{"n_layer": 15, "d_model": 384, "n_experts": 128, "experts_per_token": 8, "d_expert": 96, "d_shared_expert": 0, "activation": "swiglu", "moe_layers": [0, 2, 4, 6, 8, 10, 12, 14], "router_score": "softmax", "normalize_top_k": true, "routed_scale": 2.5, "balance_loss": 0.00059, "balance_bias": true, "router_z_loss": 0.001, "router_noise": 0.3, "init_std_router": 0.026, "lr_router": 0.00121, "n_head": 12, "n_kv_head": 12, "head_dim": 32, "vocab_size": 6835, "norm": "layernorm", "norm_place": "pre", "norm_eps": 1e-05, "positions": "rope", "rope_base": 76100.0, "rope_fraction": 1.0, "qk_norm": false, "attn_scale": 0.177, "tie_embeddings": false, "parallel_block": false, "init": "normal", "init_std_qkv": 0.0218, "init_std_o": 0.00398, "init_std_up": 0.0218, "init_std_down": 0.00244, "optimizer": "muon_variant", "lr": 0.011, "lr_mult_o": 3.0, "beta1": 0.95, "lr_head": 0.0246, "warmup_steps": 200, "schedule": "wsd", "decay_fraction": 0.824, "decay_shape": "exp", "final_lr_fraction": 0.05, "batch_tokens": 131072, "seq_len": 512, "doc_mask": true, "train_tokens": 2318000000, "steps": 17685, "dataset": "wikipedia_en"}
Below are experts of layer 4 (counted from 0) of a mixture-of-experts language model. Rows are named router (the router's row for the expert) and show model dimensions 0-127. Each number is 128 + 24 x the weight over its row's rms, rounded and kept within 0 to 255. Numbers have three digits each.
After each expert's rows: a language model's description of what the expert responds to; "raises" lists some tokens whose logits its average output raises strongly, later layers aside. This comes from a sample of Wikipedia text that the model never trained on.

# expert 27
router:134100100098084126115106145152111166131120135116118142155129166150125152120113130166129131125117084149144096148128160139155110105122070163137125127157109099121139125127136132107135092138133103097103137108157136125114132102119139124107108171152144147105130142146057112117068117151137127071137100102119170103141160108127156092128144111118129124141119100139111123136160154116144142157144
Classifying nouns and -ation endings in encyclopedic text, such as species, family, Party, government, District, and disambig-uation in see-also lists.
raises: ".", " with", ":", ",", ";", ".\n\n"

# expert 14
router:072158073127128113196104120134153131118172147132110144089103177161103142158097124131150113088099124184175104135135170125139132123115125127110092099134084136100165106112141147118152108105138124110134140126175121090086128141149153114124136158131175128091126117128095137146129102172103140142113092129092130127181099116118144154160120124145122147138139096144121165137146117146177094183132
Short opening pieces of words and names, especially in French or Romance text: ou in déc-ou-verte, De S-ou-za, Le, de, O, U, Co.
raises: "ter", "ff", " host"

# expert 37
router:109123114156120126163087115124119112113140184137099138121108164139145098176094125104144132102108117129143124144128146180168070095127119109111109126106086151126118118101158132086165149149137105116105117140177154098118124171111191148141135122145124190142101111140100118103101156118157093111107119071101139121172149157114152125140141140139128099156133098143123195162123142129135180184133
Country abbreviations and award words in music and film articles, such as US, UK, USA, British, Best, Nominated, often in chart tables.
raises: ",", " senior", " jun", "/", " ("

# expert 36
router:146105114110087157122147137129135120153161110139131151129116106172094149151115143115119107124154122133106106156164136109131098119112114145071084154125130145140154160159098139151155120120149103114104081177128141149128119076104151144141119181161124140146122126142103110109129075110150111099131142084159123125120123121122124115109112125129145128091097105101108136137121138100164140116133
Year digits after 200/201 and syllables inside foreign names, especially ag, as in Malagasy, Arriagada, Magic, Al-Hazmi, Arabic script.
raises: " and", " with", " (", "–", ","

# expert 1
router:070089158112120151117139174102115138117163117113134116094141148156152129179119105147153132092120145150147138113129129136116114114118143145107116151116107111116158128097191144073143122154110173132152129134141095129087158166102191141129092125113138131082085095122091094066104119130137093132115112096183151125169138140103118112150175134133119138135119101129084151144139151110169144145115
Opening or middle pieces of long Latinate words, mostly prefixes before -ation, -ition, -ated endings, such as ex, trans, recogn, Univers.
raises: "ition", "it", " -"

# expert 30
router:162133093130133128138111058146130130146118167130142147116126140145142146144114134126124096155144115175131130145141104076155097074139110156134116182171123108083118139128108132139093126115132088130125106102116066087111184146078147172097119111114129144120092092124147122123113131159155150117103119118125122137154125147116124107116102128142161106157118094143125127161196157089105108160158
The infinitive "to" after how or failed, plus agent "by", "from", "not", and modals would, will, before verbs.
raises: " the", " his", " be", " its", " a"

# expert 47
router:124125131126145099144128111136086147127146180133107153124109183180143130135112154124157093074117114152134139111110122121136138093161089185135098138118137104132143143173152141130163130133090136128128131163122084110129143163128153136083101115143104150092109108173110126108136104164131127118120092091139132152150148127119163135105135105203108143136120090142110165090156191115174149160163
Single capital letters beginning a word after a line break, parenthesis, quote or bar, such as K, G, L, C.
raises: "ott", "ust", "BA", "ER"

# expert 12
router:129160113158095108183120119126103179122171096125092168077114154110105141125114159104111112085141100116141123143163140132142103169114147118124150157125120120110161109119122131110141125083121102095148124157149103147110158155110127105120119135120155157140125106137126116110109103119128080085135110076172121098116168157130154123084181120164127098131105136141125130159173148125139167139149
The word "the", also possessives his, their, its, after prepositions or verbs, as in crossed the Rhine, for the county.
raises: "rap", " same", "atre", " latter", " highest", " original"

# expert 31
router:134118108163132101119103136093082137156134122130113129135098183113101115149151172144128122118134144130145096147122117130143100062180131149092143136171051117087124133134135134128165064134127126101153077178108157111123130121128162153134118134144164147152136129133104101089134142128165123097108124104147155157131184180099174102146186142163103117148152130182091111153120122126178102135132
Closing parentheses, brackets, braces and quote marks, mostly after numbers or years in tables and citations, like (1985), (73.1).
raises: " |", " |\n", " as", " —", " was", " –"

# expert 4
router:138138159133137096141128151084141131104118162109094179137119159145109123127107123126106135107100140174118091147130097143081085108116120176124113121155118130124174137156136137131145123114151084098157113165132094114128155138059135140140123140131140132148106149119147123093126151144165157107109066112094114164175122139131162123116102141163149135147126130111116167168118119128121213122134
Uppercase letters and short codes in tables and abbreviations, such as country codes (USA, IND, CZE), party and event codes (SPÖ, CSIO).
raises: ":", "/", ",", "/A", "-b"

# expert 39
router:092129088110109151129140137109103127159158135115160115122115135128120152137124115129119136124115103132122133183168070131173097132203078168117128150114125132093128132175133135090161120127101118140111133128178114155128127108099146177163123161104144135149106124149113082104098120127191118106119109131080149123126107161090134135108154104130160142120113092133095124162176157144130137170157
Connecting words in narrative prose: about after wrote or complained, after, before, but, However, said, Moreover.
raises: " the", " their", " its", " this", " it", " these"

# expert 41
router:108127125185130120154124147128096161128130168119086103135132122140141118122110139094119094129112123142158121162096138125113118105137137150131086123128125109123150107098141129140145098082158105172171111129102126102156142127120097166097112152122141143109126131143105127125126067139126092075136095095154131152138144092106133144126120112138151119133132124136101168134154126123159148145144
Month names in dates, table cell bars in sports and election tables, and season words like summer, as in spent a summer.
raises: " ", " -", " with", ","

# expert 55
router:065149142143176091143109134121091137159117128120114146108105125139151108130090144110140142100110132166111133122122090137145124099131116167141159162142117067098100128137102158097145120073123106127180133129115133102106145124123133134130105081130131160115123112126133120141131113144110115125140108113128134149151158131130148078099141143115119157154109097123122164113123110092151150136123
Inner word pieces after a short opening piece such as res, w, s, like res·ur·rection, w·itness·ed, w·eather, w·aves.
raises: "ced", "ter", "/"

# expert 28
router:118138112122128114104116085111133165160124109136097153125119177127099169127118138106134126114152165110136123138146122160144122108107106160120099127140131112112145125153150139130120089114146122140119156135132116123149204123131149142113092165176105110138120139117154119136125096146126145156125136141172098123139140147124128089111142142185122183134088134139111149128168121114146141134133
Forms of be and have right after a subject, such as was, is, were, had, been, plus name pieces like the -al of Jawaharlal.
raises: "n't", " also", " made"

# expert 13
router:103157146129124112124097094130072113130149153130161144096147155112159127165123136133126136127109151135135134135147099088137110127181131129079110125128079076115140152140188165108128150123126076104110097147152125131122164151107131100168112157125133124136121111174121104106121133097130136139128135103197134115157142111125135121109111129128110124123122110151122130138151174113136120126157
Short stem pieces inside words, often after en, con, m, before -ed, -ment, -ant, such as en·erg·etic, int·ens·ified, m·arri·ages.
raises: "us", "ions", "ers"

# expert 54
router:131128113157126107140117114067155112129125131135111156099099153147098171129114123110136098116119132171136116136141097107162121174149083157115144114134096105140123094185150140144141093136128147095166118148096135133106138145077179110102162138123138179126123130151110104157100115138152103089116082125156167173128129169165162111089103123142140117146136140151092128157169128114103183152145
Wiki heading markers ==, ===, ==== at paragraph starts, title-closing =, and parentheses before dates in lists, e.g. ===Awards===.
raises: "=", "Sing", "Scientific", "St", "Personal", "M"

# expert 19
router:115094130086139094141110101148106174144174133098075134145141122142117128131146157127107117126145139147142112148154157119139138134126124095132113133123113104114144101099164145128130115111135089084106136125155121110101144125106152101152127147125091150066106104160085138137100137164097117141112114138137138129133173137167127094134146120109134172168101147156106110139170160126172153128147
Nouns for people, kin and ranks, plus agent endings (-er, -or, -ist), such as grandfather, player, members, and Genus or Authority in taxonomy boxes.
raises: ",", ":", ".", "/"

# expert 56
router:104116102138130088123119141127138151134154140133128125130147123135110142133123164138117125118124137146133126135146118126134104145112128192104151156164133125102165139126110127110139132091149108053141113114114091126107148144063165121084087148149108148124082139165108096130116123173144112109113109124148130149129132158148131108090147143125158157138143104102144128152179145097127128146150
Final pieces of place names, surnames and Latin words, such as Indianap-olis, Orbet-ello, Crucif-ix, Asparag-us, Smok-ey.
raises: ",", " and", "/", "-to", "-L"

# expert 29
router:084148158118145097168152119116145109173107096112131139094153149134117117126130168121094116155086115128171104135160109100163161099143130159102099131115135114089110125091132142147163123130152090111153145108137087137116155165126124164138101155127168103102097144115145113084107103160121105104129115125149115114094175122129138151143124146128091146127096110131133158152109095095121162129152
Middle and final syllables of non-English names, places and peoples, like Sah-ara, Tu-aregs, Ty-an, and country names such as China, Israel.
raises: "/", ",", " ("

# expert 5
router:147141124153107107108117128100132118135140142105122131095103148119100122132134130077115123164128101159137132144097110120116120148135103116089103115151144115118153092156149134116167115146141109094162128098153123112114136165139105094146094145119136147130126119164116107116084145120130163061136118101133184130141146139136174128115106164133162150115100116145116134129130149117131116157120
Head nouns and word endings completing names of institutions, military units, airlines and laws, such as Air Force, Airways, Railway, Act.
raises: ";", " (", ".", ","

# expert 42
router:135121078169112098108120110122158113157122117071081161149129167112128104145119158113162127126107097099142126141107140119101155148129077125119085158190130117103107136148151135119125105116172118116119139128179132102093149118130092147155089112150126166135103111121165112071122119116103110134123127135129129114094126119159126136091111138144091103148128103134136130118148129105131110118145
The words and, or, but, than, mostly after commas, as in 9,290, or 0.2%, less than two; also decimal digits.
raises: " others", " other", " then"

# expert 0
router:096137141108114149117105133174126187143146165108132104085093103171111156148091128133143113094095098126126110168157136119135114109180109143102118130131139124119142088140179147097132105097139119118146096133130124153105156140091140162102114174113124166153136139138134127133118104135118102112079137091126176134156116145114117129099144123120132132168108145114085124124139154100112107115142
Space tokens opening wiki table cells after pipes, mostly before vote counts, years or coordinates, e.g. | 770 |, | 44,687, 2001.
raises: "201", "202", "200", "199", "20", "3"

# expert 61
router:122172095114159101128127118091084119112159167114070144129089154132097143148115122152128152102128135152114116123129145107174087097170111161118091121114075151112178088101146144112121140105112112109146103131165110093157120138129179111100111134149138152115105148149128154110140148121145100129100099083175186145154123161140151119102140107129131148129135096129141165157151134137172130125123
Nouns for teams, bands, films, clubs and companies, often as infobox labels or headings: Team, Website, Cast, Singles.
raises: ",", ";", " and", ".\n", ":", "."

# expert 2
router:106139105131104083137110111140118135128123137131105135127111155115131107155102127080111070159129110145160105200097132134135081136135106143115156144100130156152118091157115133128123096117130115135119119134119100111146121154132118126128109120137201165133075150182124104060102106128125098106137138122129154131144110135096205124096123119141158153132151138110128169133160142115111158143116
Place and nationality words such as United, States, York, City, American, London, plus word pieces of foreign names like R-ama, Ljubljana.
raises: ";", ",", ".", ".\n\n", ".;"

# expert 62
router:136117109134147160136119144111140152137119150067126161142142165131113132147111130141193112095103120163183119135126164120151153131164100148117094136125071097156104142185155161139181119097125115145145138132108133162085159113095147130146123175099143139135132108152109079101133123189131138091091111124128137163132114137139127081129140175178112136170118118129113140143165145111104174139100
Line-initial list hyphens, table pipes, parentheses and LaTeX braces or subscripts in math, as in - One Day, _{, {bmatrix}.
raises: "V", "TV", "Th", "sp", "Ch", "Ind"

# expert 24
router:132091082114097111161149130134104162170170104123115137132140098119120145172148168109138104105089140134144127128149108122149092075168133134112047145144156108138153095123150131113112099136141155117171087119115105113151115169133135152090158161152125139112091153128119102122082135152107142092133131160113152157126090153091129117104140127117136135150155149143124101129156169105133160138164
Final word pieces, often plural endings, in team names, surnames and nouns, e.g. Aggies, Rutgers, Eagles, babies; also first names like James.
raises: "’", "'", "/", ",", " ("

# expert 32
router:102182097105118101158101140086132131102121113110151128076139106131157118119157136177145119121184111167145114134157131128118140104166126151129094125138121123140131137158126152101146113074151096094155140150171103122131143142086104185103147150122161167123087140131134126076129116195166150087125129125092108147134118129163108133135142132100114122154152142171113132145147136110119143152145
Middle pieces of Slavic, Nordic and other foreign names with j, ok, š, í, as in G-ok-stad, Prostě-j-ov, plus process, However.
raises: "ed", "ion", "er"

# expert 63
router:167190128133134094188120138157105101139111125128095134102122117177138145151087144135108093119116133149178121143122148102129124083167095133101084126106101103114120122135130149104155123160202134121106115147129124132119136154117102134160135138116158124122093134143087156118134121139129092106117125098130149120179138107110193146161131133104149089171102159127087159158124149127145154152138
Consonant-cluster pieces right after a capital opening a name or word, such as E-nt-repreneur, E-ph-raim, Gi-ov-anni, S-int-ra.
raises: "amp", "im", "ic", "ent", "an", "ap"

# expert 11
router:098096146150098086151116120137109129164145136114110125147101131120118141190125136085098086124124107180144145152139126106126083129140128087111113189120108157154113118165158132071137143125128101130182095113119107114151124132122191084135109157167145103142086134160111085132134085127154151126096143119149131107135116179112138138137142126138157128150127152129066096117134125118161157143151
Final digits of years after 19x/20x, like 198-7 and 201-4, and common English given names and surnames such as Robert, Smith, Stuart.
raises: "–", ",", "-P", "/", "/A", "."

# expert 46
router:104106143118133100112124093100100131173146124100125108143114116124106118159111171120119128090133118135160133144124087132142095096195129148087163153127124123127151133142148136112143152118154143128146129156140131128080146113149152149111104169140141153148090121117123120082046136143167129056094127095103132129143117127091103128130159116102138167149139143128136110163111139122175149149147
Past-tense verbs and -ed endings after a subject or was in biographies, such as released, won, appointed, commissioned, stated.
raises: " a", " the", " by", " some", " an", " another"

# expert 7
router:112152103123091076146114089084111133128135167104125154083108136135139151163104102104152125099119097133136123147118107129128137085146115151153150118154130125120153142158120138082106117129118120107132131168146128092110146130118121107102097126156142149149107098161120144101080131125113112126140122090122132117134141133114144092144128132138163152165125068155098142118110152116123109143132
The preposition "of" and a few others (between, among, other, about) after nouns like number, part, list, member.
raises: " the", " his", " their", " these", " its", " this"

# expert 21
router:099150127112123153105115108146100132146136142130121165133091154142122139120126123118138082107114106134115096111138140135147111085139123125098120141156107126114187157127115150152100128112117109114150138178117157124099168161109150133094108154172156111149127064144093118114129085120127139140116095104131160178118108129086158125089106175171186122126106126141124151164156140103140111135171
Capital letters opening personal names in lists (Joseph V-ella, B-land) and word-final a or m in Romance names, such as Mes-a, Noss-a.
raises: "ele", "und", "ire", "ile", "un", "ose"

# expert 33
router:084128138130088111176105113108096097118132126108139126121091150123136184154110159117100115130115068102153103115153127165118115141152096140130115154090119108123134154141102134094130100146128122112149100157142103086118118136123118175060120188142148151094076105128088088137105118101148129099092119131133126111155145156085142123138126143137153187136140145131106140144132141144129145155143
Mostly the prepositions in and of, plus during, among, for, often before dates and places in biographies, such as in 1904.
raises: " the", " its", "tern", " these", " some", " their"

# expert 38
router:101143091092112107176123136122096116128134135141079107107122162134138126159130120130162126078113126142155097114130122124168123121205138124130063126127028099091159090146131144093184151138113105111127115169133131111114149094104129108102131135160135137127144154146095143117114096162098085118094138148118116139115153123109144136106118100117132155140150094129133162167129159147137110162129
Nouns for works and topics after the, such as film, album, book, song, number, title, plus word pieces inside titles.
raises: " from", " with", " for", ";"

# expert 34
router:100152120162118094181124157146114159151115122114122137101126116139149154127128163083127129101075126109155088168105142132094114124146107159120097132126140106124136149143154150130159136096144087136108106142142162126152194166123117128136147093153140120137112118177141117117133131151108101091115134123136120135150122109140177140118136126103131139136095143147125152109153162097143131116112
Word pieces with sh, ch or oy sounds inside names and words, such as -ish in Hamish and Prishtinë, Welsh, Sch-, and Adedoyin.
raises: "i", "ri", "m"

# expert 40
router:102134124139115128131110088077119105162116141111128091088110092152088160142150157127133122117106117147144116138108135140176101101131097109101136137144118117118179125164160124116096105126153103100127109135179130113138103144119175107076129120133128115093117147145130140117126110129119073135119121132149116183109138145134125121129164163152113155146080150122140126182160146126162196147113
Line breaks ending table rows, paragraphs and list items, section heading markers (==), and list field labels like Synonyms in taxonomy entries.
raises: "|", "===", "In", "==", "-", "="

# expert 15
router:132142153108143126127072138106111178113120130134124128150123120149102149119098133088144081090108134137102144105182122116118085109129125133102132124161126128143159129123107136128130058092173135073160099159132114111090105147146153103138140142136147125083107127134133073127113128114205121056131122115103150154142132131102100121128128189160115139159126130136117144132158151103111163111120
Inner pieces of Hungarian, Slavic, Nordic or Spanish names (Lás-z-ló, Þjó-ð), plus career verbs in football bios like moved, joined, returned.
raises: ",", "/", "-"

# expert 18
router:124111122142109090172132136097104126142131132111115118119113130146139123138151162125154109066114158108101136143140145081112125106121098139126132111143131084142155163168145150128169138098150148111124121122109127143092157102086136118103140167160157142111116127167101114134134122128136124137119119111104144167113106158128148088155116130140131142149134164132093147158149132068138170139134
Opening parentheses before converted values, years or asides, e.g. 5.2 (41.4), (2020), (tracks; also slashes and "birth" in infobox fields.
raises: "former", "aged", "der"

# expert 45
router:139158124111125128132131110105110132159145134110136144115133131123158122146134130125099118122153110152103124184146099150161135125112071174130094139127119088086149152123141129113156088085174136132128116121092117076127171154109185194129110176101136137136105092134105077104085121142138147112098100143151095126152191149096145089145128159132121137125093141160093123109152119110141104141154
Clause-linking as and commas, and auxiliary or copular verbs like was, is, were, would, had, after a subject or comma.
raises: " a", " the", " originally", " well", " shown", " it"

# expert 26
router:148157129114073113122092132104101109186149160107160146164086164158115142133141115116141137088130111139141156109135095094141127083133128155059129156146114119097152083109177150119117120105130127072125077136158112118115129123114119113119118108133177120103115108128140149115053125118129107084113108145147160180148129144059121115122133125137151110165146104170107131158180160137149150139134
Plural endings and heading nouns in biographies and sports lists, such as ==Major results==, Honours, Awards, career, History, record.
raises: ";", " by", ",", ":", " on", " of"